From a checkpoint of a small mixture-of-experts model trained on Wikipedia.
Size: 12 layers, width 224.
Training: a variant of Adam for the experts, 672M tokens, 10259 steps.
Below are experts of layer 5 (counted from 0) of a mixture-of-experts language model. Rows are named router (the router's row for the expert), gate (a neuron's input weights, with its number), up (a neuron's input weights, with its number) and show model dimensions 0-223. Each number is 200 + 30 x the weight over its row's rms, rounded and kept within 0 to 999.
After each expert's rows: a language model's description of what the expert responds to. This comes from a sample of Wikipedia text that the model never trained on.

# expert 5
router,231,227,166,248,226,235,204,162,169,175,230,237,224,177,172,183,234,240,172,240,161,224,176,241,238,236,205,232,218,225,219,240,180,181,177,163,227,172,201,234,237,230,173,229,224,233,197,220,249,161,173,164,199,226,176,225,163,219,241,182,180,233,167,238,158,227,227,249,175,168,234,223,231,223,231,170,177,173,235,173,183,172,242,233,208,183,214,165,234,236,159,227,178,226,173,270,173,165,184,233,173,163,205,223,214,209,175,165,169,224,169,181,221,226,237,164,214,162,229,226,228,173,183,175,225,221,163,170,196,165,157,198,166,176,185,170,211,159,180,159,226,164,238,201,155,159,184,198,166,234,194,227,168,236,191,175,206,209,177,182,226,187,243,237,178,160,177,177,197,163,243,232,170,166,210,171,168,172,230,238,233,174,222,170,240,229,225,169,231,233,242,227,170,194,236,163,168,164,172,170,167,231,206,230,239,224,232,175,180,161,247,225,144,230,229,224,224,244,176,228,174,158,165,174
gate1,252,216,189,164,216,217,175,169,164,183,230,254,209,225,191,148,225,235,217,232,179,239,171,229,217,224,148,201,233,218,248,213,173,191,206,147,234,164,178,223,193,242,182,204,243,231,180,237,195,164,159,184,185,244,182,234,199,225,227,188,171,223,182,245,178,198,249,209,188,149,215,208,227,204,246,168,196,177,204,149,163,149,215,197,197,211,252,146,226,238,148,251,162,229,204,196,160,154,178,218,173,182,194,226,261,161,184,186,181,211,209,176,235,226,200,191,154,222,260,219,276,178,195,164,217,222,137,166,183,188,167,178,183,153,193,186,231,183,163,185,218,179,235,201,192,173,161,182,146,230,202,220,167,242,227,179,187,204,174,207,225,201,244,229,161,194,163,182,251,186,232,209,164,157,187,178,172,191,237,219,224,151,240,163,228,236,198,208,199,211,199,241,182,187,202,161,151,170,160,201,192,218,252,197,246,247,218,180,228,184,207,221,225,235,252,224,241,215,162,217,156,152,188,207
up1,217,229,203,165,214,202,235,183,160,228,180,208,179,238,207,179,221,223,254,253,226,195,180,284,165,259,155,214,236,206,230,225,230,193,210,238,194,207,183,191,206,200,231,169,211,222,195,224,210,185,179,156,159,234,225,182,178,166,177,205,191,222,143,244,174,215,207,183,145,191,177,144,166,223,270,187,186,207,220,155,154,181,223,231,214,188,220,175,164,183,216,164,237,203,251,200,196,142,199,222,225,209,233,255,151,211,173,212,212,198,239,195,187,173,246,208,160,287,246,212,246,201,212,220,211,182,164,204,179,246,212,163,161,243,186,211,195,179,178,186,252,179,230,189,159,224,173,262,181,177,236,189,148,202,198,192,160,214,245,222,188,251,222,231,185,175,188,233,153,173,224,168,202,202,146,219,168,230,149,216,172,154,207,200,200,196,234,195,215,150,182,176,208,157,240,214,152,231,151,191,186,195,265,227,238,211,236,194,176,171,185,196,204,221,175,211,198,179,171,199,221,133,246,211
What it handles: Linking verbs and conjunctions after a subject or clause (is, are, was, and), plus plural noun endings like bad-ges, rhizom-es.

# expert 45
router,235,235,164,171,227,236,177,163,178,160,226,237,231,194,173,183,226,237,202,229,162,225,162,245,233,230,196,231,163,230,228,223,174,160,173,173,219,175,115,232,215,225,175,219,222,229,193,240,175,157,180,163,195,228,180,227,169,220,237,215,165,227,180,233,174,233,239,229,197,164,233,224,235,230,232,156,168,166,225,173,199,173,221,234,229,223,240,169,226,224,174,223,166,237,173,202,169,168,179,227,171,156,179,229,224,195,163,169,181,226,158,175,237,229,235,162,193,163,226,225,230,171,222,171,220,230,182,162,209,172,180,156,170,174,157,162,191,176,160,158,229,173,241,196,231,167,163,177,167,237,233,218,169,243,199,153,202,181,172,173,200,198,234,230,168,170,170,168,197,177,209,227,169,169,169,186,162,168,236,239,237,171,230,171,238,216,230,170,140,232,227,242,172,224,189,164,165,165,180,169,171,231,192,232,232,224,238,169,214,184,231,231,201,237,222,237,229,222,176,237,172,164,173,167
gate0,217,222,146,180,218,188,205,176,166,145,204,208,213,241,171,180,230,224,219,263,187,195,194,262,222,229,180,235,232,240,208,254,151,160,172,186,174,159,184,259,239,204,159,204,220,247,194,214,192,183,159,178,213,212,187,243,183,205,207,210,183,198,197,231,155,229,241,233,227,126,241,222,252,262,191,189,177,196,216,190,182,176,225,168,156,181,221,137,225,200,194,246,176,220,190,221,178,170,157,231,187,164,192,207,238,194,164,174,177,266,175,170,243,240,266,148,181,184,199,234,251,180,203,200,220,223,198,159,221,160,172,223,167,152,168,177,200,146,183,151,242,165,231,189,205,168,188,164,172,253,175,209,193,209,257,168,232,199,182,195,187,171,218,220,135,185,182,166,179,173,215,218,184,181,205,174,171,186,221,219,230,172,212,177,228,204,239,206,220,205,203,251,198,206,227,137,181,154,183,174,176,242,215,239,219,258,198,162,209,169,227,226,223,212,240,247,213,211,185,232,184,180,171,180
up0,243,247,215,199,262,221,135,150,157,198,197,207,221,185,204,192,180,257,138,242,206,233,215,166,196,207,214,200,196,254,175,227,186,206,263,228,248,215,119,158,224,234,220,226,192,205,237,203,154,213,199,209,191,180,161,219,185,216,211,225,149,205,220,148,218,206,210,221,241,232,227,170,208,230,213,181,156,179,203,206,144,188,199,209,243,218,207,154,167,181,199,241,164,202,175,200,181,218,193,173,165,210,188,234,178,237,237,209,188,217,151,182,222,230,258,167,213,179,242,233,194,208,194,153,213,185,267,201,163,235,215,233,213,212,228,172,185,223,143,211,247,168,235,236,190,188,160,206,193,210,197,178,217,216,149,223,194,184,195,214,226,211,193,205,183,199,222,222,202,172,260,168,206,155,180,160,191,208,231,173,234,157,156,173,155,188,173,162,198,166,174,213,211,143,157,201,138,183,143,158,235,241,168,241,191,221,220,162,251,190,175,227,183,216,230,223,169,138,198,239,256,202,208,183
What it handles: Table row-ending pipes, section header endings, and and between roles; also abbreviation pieces such as U.S., A.D. and uth in Cuthbert.

# expert 42
router,223,225,170,197,238,227,207,163,180,180,234,220,236,191,169,194,227,228,181,246,171,231,178,222,238,230,226,231,226,233,222,229,178,159,170,181,227,159,191,238,231,235,170,226,234,224,173,238,211,174,176,181,222,225,161,233,168,234,231,206,177,224,169,250,177,219,225,231,192,161,234,241,228,235,231,172,174,163,232,155,242,168,240,224,225,225,237,158,220,222,176,236,167,243,168,160,158,162,180,227,169,171,179,237,233,189,174,170,152,241,171,180,236,229,222,173,205,173,228,229,232,182,247,162,230,227,171,166,211,181,170,242,173,176,173,165,175,171,169,167,216,179,242,206,175,160,182,205,158,220,178,230,174,235,179,177,214,213,171,181,196,211,228,221,184,149,177,163,186,169,233,226,167,167,253,178,161,174,222,228,239,167,217,171,223,236,223,167,226,221,233,234,174,232,174,173,177,171,169,166,181,230,210,225,225,224,226,179,228,172,236,235,240,237,235,245,241,245,164,231,160,147,173,162
gate6,244,245,186,224,240,250,207,183,140,147,205,212,181,231,185,196,210,202,224,273,171,219,155,192,267,207,197,218,213,207,242,239,180,150,192,182,253,180,168,227,247,238,182,221,250,247,180,221,183,199,190,208,156,270,183,241,176,238,222,170,141,217,167,206,172,212,225,219,185,140,227,244,251,244,226,164,145,203,212,172,187,201,217,188,201,173,248,175,232,218,192,231,193,207,190,210,193,181,178,234,189,179,201,195,224,214,207,166,179,245,204,170,239,240,245,191,227,168,218,228,197,172,188,142,214,218,136,193,194,162,177,218,170,210,164,161,236,175,178,191,211,215,238,225,175,195,194,139,179,237,184,183,184,193,198,187,211,168,156,218,276,196,199,237,149,192,171,173,220,161,193,204,175,173,180,190,184,190,212,233,218,159,228,166,252,234,215,180,224,270,213,190,146,210,209,187,159,182,190,167,195,239,212,241,196,253,227,204,198,202,223,254,200,215,251,229,223,211,202,236,156,176,199,151
up6,203,204,201,178,210,189,180,154,169,179,224,173,209,265,141,175,226,171,206,202,187,212,166,149,185,185,182,180,183,204,176,201,233,162,200,201,266,212,205,231,213,188,256,193,165,205,208,203,228,180,253,249,112,193,130,205,197,266,193,248,192,214,184,199,194,238,190,220,168,191,174,237,244,238,202,188,191,209,166,211,173,209,148,185,105,166,215,181,219,241,203,212,193,207,162,151,193,171,177,230,204,200,218,227,207,169,178,220,197,238,223,264,240,234,244,186,160,145,237,235,189,195,186,148,227,184,174,212,162,200,141,189,200,194,174,211,159,205,193,180,179,163,203,197,132,220,198,200,207,196,208,189,149,206,182,168,181,197,218,193,256,175,215,168,223,177,204,158,201,165,237,243,210,136,236,238,194,188,192,197,240,157,179,173,245,219,242,213,246,190,245,226,168,203,155,171,152,179,199,189,268,220,203,199,181,247,165,187,208,207,184,201,185,183,230,187,169,251,194,225,147,174,233,239
What it handles: Digits and spaces before numbers in statistics tables, squad lists and dates, such as 4, 34, 29, and the space in "March 9".

# expert 40
router,229,226,178,220,237,226,220,166,174,157,220,225,224,203,177,188,232,231,198,226,161,218,171,242,228,232,197,225,198,239,241,236,158,179,174,168,226,156,206,243,250,225,170,221,235,243,167,236,203,168,183,180,213,224,172,224,179,225,246,225,182,231,171,220,155,230,243,253,224,174,229,223,228,225,236,170,174,184,225,178,218,174,228,235,181,222,244,165,225,224,152,221,163,234,183,170,161,152,168,230,181,169,132,231,224,206,180,171,175,235,160,184,224,244,228,170,196,166,220,236,225,178,186,186,229,223,179,169,224,164,175,170,176,166,174,148,213,169,167,173,222,178,236,199,219,163,180,183,162,245,195,226,175,231,198,165,202,205,172,173,187,192,232,229,185,184,168,176,165,166,232,227,168,169,234,175,169,168,234,230,232,172,232,165,235,233,228,159,188,230,229,257,173,229,204,167,178,173,169,169,159,231,225,228,239,220,240,175,217,169,247,225,136,236,231,241,226,233,176,221,177,162,175,162
gate0,223,220,177,130,225,226,169,162,190,151,217,198,209,200,199,168,220,212,196,244,190,222,173,199,256,207,200,206,237,180,256,240,177,184,190,173,176,170,226,242,211,201,152,204,241,217,161,230,214,160,206,162,176,214,176,212,202,246,193,239,179,242,154,251,191,206,209,209,213,160,247,192,210,244,227,169,174,173,215,160,196,191,188,251,209,164,212,150,247,209,151,245,168,232,164,243,210,153,181,196,184,145,215,182,222,173,179,177,204,212,199,180,228,239,263,184,194,220,229,229,231,168,162,155,203,231,156,187,202,200,192,210,156,186,175,182,230,165,173,191,213,192,242,229,91,202,190,157,170,226,154,233,178,230,187,137,203,209,173,173,236,204,222,264,186,169,186,145,196,173,265,206,154,174,196,171,200,189,219,227,221,145,245,214,192,197,217,206,214,205,237,216,218,184,135,174,198,171,218,185,198,219,266,198,223,216,226,188,225,218,261,233,214,220,199,232,185,247,208,214,197,189,205,142
up0,182,177,201,227,182,198,244,171,180,239,233,193,132,241,173,197,202,224,201,208,214,183,212,207,266,179,202,210,197,228,234,185,189,212,182,182,211,223,181,224,200,240,178,253,231,159,284,242,162,154,188,166,210,189,165,189,179,196,222,193,196,160,159,202,161,194,200,234,241,193,227,212,180,234,219,165,186,235,183,196,237,207,208,201,127,172,205,230,196,176,187,227,168,224,195,218,199,210,191,219,229,149,163,201,252,211,195,241,204,182,186,144,248,263,222,190,219,212,225,123,164,185,168,145,213,257,228,215,268,205,167,210,150,158,171,182,162,189,191,198,229,155,230,247,143,145,222,188,145,208,162,238,138,237,155,225,214,205,159,231,251,204,180,257,230,153,164,183,209,195,197,188,209,209,147,196,203,151,203,196,223,198,223,174,213,202,180,191,191,172,208,182,224,228,151,230,162,232,247,211,183,241,230,178,196,218,240,178,247,242,246,212,219,228,208,218,171,215,219,201,188,184,181,163
What it handles: First pieces of names and nouns after articles, like Gl, Ser, Ter, sent, County, member, often before "of" or "to".

# expert 37
router,225,242,165,136,234,237,197,174,181,165,227,234,241,191,174,188,232,221,203,223,166,233,164,240,233,236,215,234,186,223,222,239,163,157,182,155,229,161,227,237,240,232,173,223,228,236,223,232,191,158,177,178,188,237,179,239,166,226,241,199,171,232,169,229,183,228,223,243,196,160,225,243,242,232,232,171,156,151,237,166,175,178,239,235,236,195,235,171,228,236,175,221,171,225,168,232,171,181,165,234,161,172,208,232,230,216,185,168,171,248,173,172,221,235,225,172,177,169,245,229,224,166,197,176,233,239,160,162,184,175,170,196,165,169,165,189,215,170,164,159,232,179,233,186,181,160,157,177,176,223,203,226,182,238,206,149,185,176,179,160,182,170,238,232,170,179,172,156,197,154,232,228,163,172,206,173,161,177,224,229,221,168,234,175,224,227,230,180,186,227,222,220,170,208,222,165,177,169,179,172,181,235,182,218,231,221,232,184,214,185,224,237,241,226,235,228,226,232,166,236,164,164,171,163
gate0,221,214,172,201,228,204,176,201,178,158,197,236,248,236,183,179,200,218,244,244,168,228,178,240,199,227,189,209,206,246,208,217,194,200,206,206,196,196,206,217,234,221,160,238,230,212,224,227,181,190,176,207,223,225,207,244,161,227,252,218,157,210,153,224,157,205,239,195,178,197,221,235,232,206,219,190,159,188,244,158,164,167,228,232,174,268,222,157,222,238,163,176,163,212,165,185,184,184,159,213,179,189,215,232,237,178,186,169,168,222,133,137,242,230,222,168,200,151,199,264,198,148,170,186,214,212,168,142,158,199,188,208,144,174,178,185,210,180,190,150,203,168,224,247,189,186,167,194,197,257,190,237,184,208,212,173,204,206,134,159,236,165,243,250,179,177,185,187,255,167,207,260,165,207,227,163,149,183,213,245,248,212,232,202,231,224,218,193,207,243,224,191,187,182,175,188,169,169,200,183,167,201,202,218,208,281,222,176,205,150,209,252,195,231,198,208,251,257,152,242,181,181,162,198
up0,196,210,183,229,214,178,254,240,264,219,144,210,229,197,176,185,192,215,247,216,185,216,214,225,198,199,218,200,176,246,177,190,194,197,206,169,184,206,251,149,227,223,205,185,203,175,253,262,162,208,157,219,252,218,213,213,177,184,225,185,217,206,171,237,198,180,272,160,211,192,221,177,198,186,196,195,230,204,241,213,198,165,250,237,219,244,228,145,207,225,180,159,180,155,210,137,196,227,189,215,155,228,231,229,184,177,152,212,181,172,125,161,231,186,220,159,235,213,187,249,184,181,155,198,212,236,224,150,183,201,160,209,148,214,240,175,207,194,181,191,218,187,221,226,166,215,172,207,215,237,190,210,211,191,254,174,209,201,123,128,199,201,227,236,215,239,192,202,307,204,190,245,215,250,255,198,177,179,221,162,245,248,246,190,157,175,187,160,183,214,220,166,173,202,178,203,213,195,175,183,164,221,204,209,206,233,219,218,265,168,171,192,211,222,171,161,248,214,156,223,189,225,220,200
What it handles: Table pipes, digits and the article a, the first pieces of names and places such as Che, Le(ipzig), Northern, and CJK byte fragments.

# expert 46
router,231,240,173,161,236,227,218,184,188,171,231,221,232,184,171,178,231,228,209,235,170,243,173,238,227,223,203,236,220,235,229,230,161,179,173,179,237,168,294,230,225,226,166,225,240,237,209,234,231,159,182,175,227,233,167,229,179,234,222,198,158,221,151,237,160,229,243,224,216,167,231,242,228,226,228,173,164,178,232,159,234,178,238,223,191,212,237,165,219,233,178,222,177,228,172,200,182,181,166,244,179,171,201,226,223,182,172,171,174,230,176,172,217,239,229,167,249,181,221,229,236,161,167,160,229,237,180,175,211,170,171,255,174,176,170,173,217,160,153,157,221,176,228,196,161,178,163,165,160,241,184,237,174,235,190,172,182,183,186,173,195,204,232,227,174,180,173,151,159,159,225,224,170,174,232,162,181,174,223,231,230,173,229,168,218,242,220,178,214,227,238,235,185,209,197,180,173,164,183,167,171,235,231,230,234,218,220,174,183,162,224,236,222,238,238,227,239,220,170,226,174,169,175,161
gate4,216,212,177,187,232,198,207,193,192,173,183,204,237,191,170,204,181,237,210,214,151,247,193,235,238,203,154,227,233,229,215,210,179,163,150,139,225,200,177,216,221,224,185,225,236,227,223,255,175,190,182,171,206,269,202,221,192,220,220,230,149,229,211,238,191,208,218,221,158,157,256,208,226,220,217,171,160,222,245,174,213,156,187,226,210,224,207,184,258,207,178,217,161,232,156,176,153,203,180,223,178,196,179,249,216,156,196,198,192,221,168,195,218,248,237,176,175,205,203,235,233,164,194,153,245,267,184,163,174,200,193,244,185,159,206,190,191,201,197,166,246,180,235,210,218,208,201,188,153,220,182,192,169,211,206,177,253,182,163,181,213,126,195,187,185,214,132,151,263,189,201,232,162,180,187,132,172,163,228,228,188,196,225,157,217,213,214,192,158,231,238,219,164,164,209,199,186,140,144,189,146,207,206,250,206,232,210,185,226,146,188,188,192,213,253,204,221,206,113,256,157,221,197,191
up4,211,219,209,246,239,212,189,173,189,175,222,224,196,207,216,177,210,179,287,257,181,243,232,227,181,222,150,186,243,242,163,193,148,188,224,185,206,176,164,216,201,197,147,239,242,225,194,182,174,169,236,195,161,251,195,159,179,205,172,184,170,246,190,179,222,210,250,242,209,182,230,232,216,204,179,169,204,225,213,154,172,153,159,199,156,164,216,159,237,154,193,209,193,180,188,196,168,145,151,213,175,158,173,163,209,145,196,187,204,230,177,223,197,169,224,210,159,165,250,198,186,214,194,200,254,188,238,214,167,174,171,174,187,166,204,180,227,211,170,217,234,192,189,192,215,180,187,182,165,217,246,202,198,229,166,225,211,253,195,218,180,221,240,285,243,225,123,175,238,194,234,223,194,146,234,123,190,176,269,246,201,223,206,218,245,203,210,204,206,210,211,169,228,200,234,222,177,154,145,175,176,155,243,250,213,234,250,220,180,189,185,194,202,202,226,173,244,205,176,211,225,175,202,195
What it handles: Votes column headers in election result tables, object "him", verbs like received, conducted, made, and spaces in table cells.

# expert 36
router,234,226,167,191,236,226,218,162,178,177,228,227,234,180,167,199,235,236,218,236,180,232,169,241,233,228,203,231,231,232,236,234,169,167,171,168,232,163,190,246,228,224,166,238,230,233,188,216,209,166,162,163,211,237,176,229,185,235,238,177,175,234,182,222,160,241,235,245,194,154,232,229,227,226,241,165,161,173,239,161,226,173,237,222,241,193,221,175,234,228,166,230,182,248,167,183,152,181,171,224,179,186,195,221,234,218,169,182,171,235,157,174,224,247,222,158,230,170,236,226,238,175,197,158,225,226,161,168,224,171,170,236,174,161,163,174,224,160,185,172,232,175,225,205,197,167,173,191,178,228,189,231,178,229,175,158,190,179,180,161,189,180,238,242,173,185,153,165,172,171,240,231,175,183,234,158,181,158,232,239,235,159,234,178,247,241,234,172,221,234,226,221,169,222,203,177,178,166,170,174,159,231,216,231,233,236,232,166,197,181,226,221,208,241,238,224,230,224,174,232,169,177,169,171
gate0,230,256,157,153,198,218,182,167,144,189,247,216,216,239,169,193,243,203,223,228,139,246,175,263,216,254,154,225,213,229,220,219,156,145,192,144,210,198,207,219,241,237,167,227,216,193,253,232,201,184,170,156,200,236,185,249,195,196,205,219,171,234,171,228,186,227,216,248,197,144,239,223,184,243,195,180,191,179,243,182,179,182,225,202,187,194,228,186,214,221,218,220,172,226,143,208,149,183,184,257,182,172,190,204,209,198,156,224,166,214,192,165,207,203,237,176,178,163,242,246,227,179,177,195,233,233,184,192,149,147,204,234,168,179,191,150,214,175,167,153,234,174,227,214,186,180,166,185,155,205,227,196,218,235,203,188,235,209,194,167,213,210,215,236,179,160,163,183,243,166,238,193,165,158,216,172,140,169,235,257,205,169,213,174,212,244,220,191,178,253,227,245,176,214,184,165,167,172,193,164,168,245,194,216,228,228,226,175,204,181,236,214,190,227,231,228,256,274,204,227,198,186,203,199
up0,240,255,184,203,203,174,214,194,222,167,200,187,181,191,136,187,243,267,245,191,185,211,242,261,240,186,183,175,204,241,191,224,206,214,174,133,175,165,186,245,165,221,218,238,210,139,185,248,196,195,200,164,250,198,231,155,180,196,167,195,200,189,204,181,151,160,179,175,175,189,254,190,215,190,164,239,200,190,198,172,194,177,169,149,200,214,186,191,221,223,184,180,149,212,163,211,202,253,170,281,241,246,198,211,210,209,187,212,226,198,240,258,158,168,240,176,200,211,262,156,215,182,254,209,156,175,197,186,154,222,239,205,228,171,175,187,245,254,154,180,237,155,264,155,225,191,184,171,206,165,210,154,216,232,193,190,205,211,203,215,205,184,219,198,179,215,149,190,175,207,200,175,255,187,222,173,175,218,183,199,152,173,186,170,160,194,202,135,222,200,236,183,153,163,233,183,250,238,160,206,147,182,211,226,207,206,193,191,176,163,181,193,246,204,231,234,171,237,237,169,172,179,202,224
What it handles: Column headers in sports standings tables, such as Points, Rider, Did not Advance, plus capital R pieces (RAF, Romanian) and "of".

# expert 29
router,229,228,175,224,221,235,211,171,168,147,224,221,233,223,179,195,243,217,179,227,179,243,168,223,227,245,240,222,194,223,222,234,164,163,170,162,234,167,203,246,224,235,173,217,240,242,199,236,208,167,186,173,238,222,175,231,175,241,220,235,153,231,153,225,159,235,240,241,217,174,223,240,228,238,238,164,153,172,244,171,182,181,227,229,220,210,253,165,226,220,159,220,163,237,177,230,166,176,177,242,155,182,170,239,222,188,172,164,163,224,173,173,231,233,226,177,190,179,229,227,229,172,198,177,221,234,160,156,216,177,174,178,177,170,156,158,196,171,155,172,226,160,235,196,211,171,151,207,171,230,167,238,181,219,181,171,200,205,162,174,203,244,225,220,186,180,169,160,223,181,237,226,164,167,207,160,163,183,223,220,253,174,229,174,220,240,228,176,172,225,224,228,165,203,224,177,169,175,170,180,165,231,193,225,230,228,213,176,198,159,234,238,204,238,225,241,239,244,174,225,165,152,182,167
gate1,242,216,191,173,243,214,190,156,155,183,235,223,244,220,209,163,273,202,200,223,189,240,146,231,223,199,210,201,212,207,236,235,153,186,174,200,195,163,197,235,235,271,160,194,204,205,245,224,200,144,186,159,218,215,172,215,154,240,198,220,173,232,146,237,188,253,228,213,199,174,217,218,207,216,235,198,195,145,197,145,183,168,234,224,170,228,258,149,209,221,213,184,171,220,177,172,169,189,189,197,155,174,178,211,208,137,164,186,172,240,196,189,184,225,216,150,177,199,255,199,224,168,208,175,203,255,165,172,141,164,189,211,175,172,209,195,219,183,160,193,204,184,215,207,194,151,151,178,163,199,197,241,161,220,198,190,227,234,178,185,222,166,241,225,180,157,202,198,226,182,242,242,171,173,213,182,143,193,229,241,244,166,206,175,227,236,256,197,178,223,217,239,130,191,172,160,175,202,158,186,158,201,204,243,241,216,250,173,191,182,215,211,230,219,214,235,249,228,152,236,173,188,151,197
up1,265,144,192,212,202,202,243,195,196,241,239,175,215,177,201,118,229,203,201,221,174,237,180,183,192,212,196,263,172,194,236,222,162,231,144,213,202,195,220,170,183,235,183,175,130,239,227,191,182,147,181,203,272,205,166,215,189,205,218,161,209,150,160,173,220,211,251,219,254,221,229,190,169,190,199,225,211,153,210,156,213,180,191,246,154,251,227,218,183,200,203,152,200,178,197,174,232,221,214,214,175,193,235,190,158,148,226,192,186,205,183,134,207,202,195,171,191,235,271,230,183,219,204,185,175,197,179,180,175,209,208,241,166,171,232,205,197,183,188,195,212,201,208,220,219,194,218,177,213,175,181,215,132,199,188,242,272,175,219,211,307,132,164,222,164,181,195,224,195,200,204,202,176,191,240,191,149,153,204,188,211,202,184,227,190,185,225,188,168,200,191,231,123,160,186,240,174,242,168,182,214,212,184,230,246,238,226,159,199,215,183,223,239,174,251,225,196,186,198,244,200,187,146,197
What it handles: Capital-letter pieces inside acronyms and codes (ASS-OC-HAM, OHS, KA), plus dates and words opening parenthesized or listed items.

# expert 33
router,222,221,172,199,233,226,187,167,172,180,227,230,234,208,160,170,238,230,224,231,165,249,166,232,225,235,193,219,204,241,229,237,166,154,172,172,231,177,151,213,231,231,169,231,231,228,173,229,207,177,176,175,171,231,179,228,166,237,242,174,176,222,169,223,170,232,236,237,227,153,229,245,234,235,239,176,168,163,217,167,190,186,231,231,218,209,232,172,236,233,161,226,165,240,162,191,183,162,168,234,170,162,191,232,234,212,176,166,183,230,161,171,232,226,226,167,207,169,231,218,233,176,199,174,221,231,171,182,253,179,161,218,180,175,167,163,209,163,178,162,226,175,235,220,196,176,178,205,181,221,167,229,175,220,220,165,216,184,177,175,212,201,237,228,178,172,174,166,193,173,237,225,168,171,198,171,171,165,224,231,240,163,234,163,239,236,239,163,261,222,229,243,173,260,208,160,173,169,168,170,170,234,233,231,235,224,240,176,185,177,243,243,241,235,241,230,233,220,175,229,168,167,177,170
gate0,235,200,180,162,229,242,160,143,171,178,213,235,194,219,190,183,254,217,203,199,154,204,201,212,204,195,154,230,218,243,213,251,142,177,180,185,257,177,202,222,227,223,197,240,226,205,211,208,167,177,179,156,183,234,181,250,166,227,226,213,171,252,169,224,180,242,226,226,208,183,203,230,200,215,215,183,164,184,211,161,193,167,224,240,217,219,255,164,213,220,187,275,176,222,139,208,160,167,154,211,200,160,183,190,219,199,212,164,184,256,135,200,205,210,241,176,213,185,220,229,236,159,177,200,216,230,155,181,210,174,194,216,159,159,158,160,265,189,153,190,201,189,235,217,199,194,181,155,168,207,213,244,188,224,217,160,244,207,172,203,190,195,218,212,150,187,172,176,220,155,221,241,185,163,229,175,153,143,230,226,204,200,231,154,210,224,213,156,181,219,242,217,195,228,227,162,175,153,178,153,168,198,204,242,253,225,218,178,252,206,266,232,207,226,243,207,184,231,164,246,168,185,159,166
up0,222,223,189,204,223,205,214,180,191,183,186,170,239,197,197,178,208,159,218,213,227,235,147,186,263,203,190,209,192,189,174,214,238,245,203,150,252,194,201,241,163,213,160,142,254,219,166,203,215,166,170,144,268,258,215,227,158,181,212,202,230,235,187,178,172,202,206,182,147,223,228,240,161,196,180,204,150,236,175,245,232,249,139,226,143,169,246,218,229,262,206,204,159,212,172,195,221,185,187,214,156,209,228,195,188,277,226,196,153,203,189,230,206,254,161,182,235,160,148,208,220,167,225,217,205,171,195,162,231,210,145,199,233,181,184,222,203,188,182,185,188,185,244,236,147,205,200,143,126,211,212,226,232,226,238,164,211,189,215,214,208,219,227,180,169,207,230,205,205,202,204,268,167,162,183,255,157,209,169,203,174,212,231,228,194,207,213,208,180,173,216,224,228,174,239,183,175,233,211,178,235,200,252,229,195,163,227,168,198,191,239,168,174,185,225,170,223,224,252,238,221,243,226,203
What it handles: Commas and and joining names or places, as in New York and Pennsylvania; also CJK characters, degree signs and taxonomic name pieces.

# expert 41
router,239,232,171,213,230,230,183,172,168,169,227,225,221,179,172,177,222,227,215,231,166,224,173,230,217,237,191,229,196,237,231,234,164,175,156,159,228,182,189,233,230,228,169,230,217,228,239,213,189,156,177,163,249,224,163,225,173,229,230,230,165,238,164,240,162,221,230,234,160,162,224,226,235,229,226,170,149,169,244,172,221,178,224,245,164,223,214,161,224,225,161,234,173,243,165,190,161,175,163,240,160,172,175,235,228,201,175,170,163,226,173,169,224,217,227,177,224,159,231,239,234,165,212,164,230,219,165,174,188,171,166,209,176,169,167,162,182,165,175,158,230,165,240,219,238,167,185,195,172,225,199,227,165,225,163,177,184,175,167,156,212,212,237,225,176,170,183,146,208,176,227,237,174,171,223,158,164,170,229,238,242,170,226,167,234,228,220,175,188,228,231,244,169,199,228,153,168,175,173,164,171,232,215,223,234,224,244,169,190,159,225,230,214,231,226,230,225,223,175,219,171,156,170,174
gate1,276,199,173,169,217,228,139,190,172,170,197,174,240,236,168,179,243,216,229,220,182,207,185,243,208,211,154,257,208,237,207,221,152,176,159,176,199,154,181,202,243,217,183,246,239,251,177,236,179,169,162,208,189,222,151,232,163,211,221,220,193,191,178,189,153,210,204,231,177,183,218,259,219,227,229,159,157,193,236,184,213,175,225,230,195,209,231,179,217,203,160,237,182,251,167,173,183,165,207,231,217,161,197,200,212,171,145,145,184,209,193,170,206,265,260,214,173,157,208,212,191,182,201,183,244,238,172,151,171,202,166,232,128,188,161,186,197,163,176,199,177,172,215,207,185,172,201,214,181,234,191,196,205,216,210,188,199,212,158,161,226,191,273,229,159,173,175,158,207,174,211,200,171,202,244,154,184,196,211,236,240,161,200,166,192,251,228,175,205,207,232,221,193,155,194,165,166,179,158,136,136,211,199,233,197,198,222,159,261,167,208,240,196,212,195,227,244,210,168,201,174,152,166,166
up1,264,185,192,147,160,214,191,179,191,171,226,172,189,224,228,207,215,245,175,194,182,234,166,244,223,232,199,176,206,207,229,208,162,233,188,192,159,195,201,195,226,202,147,275,227,227,197,256,150,211,179,181,306,269,219,200,263,187,241,240,208,199,207,218,171,201,220,192,199,228,198,237,192,186,214,228,187,180,225,192,159,182,265,236,184,203,237,157,166,188,152,153,200,229,207,207,205,203,189,243,180,161,210,196,201,165,178,164,237,171,158,139,187,209,204,236,293,188,197,196,206,164,187,215,206,244,186,164,149,215,193,233,145,202,242,177,208,196,157,161,228,178,189,183,161,163,146,220,210,231,214,202,258,195,208,180,205,198,204,197,197,223,228,152,122,159,201,176,130,215,194,241,177,178,210,170,203,177,235,187,219,181,259,192,246,199,215,141,180,190,175,202,198,196,229,227,211,178,138,184,161,208,214,191,173,175,243,180,215,190,189,176,233,183,213,176,219,199,189,223,173,224,221,208
What it handles: Bare space tokens before years and numbers in dates, chart positions and specs, plus name pieces in sports reports like Tor-rent.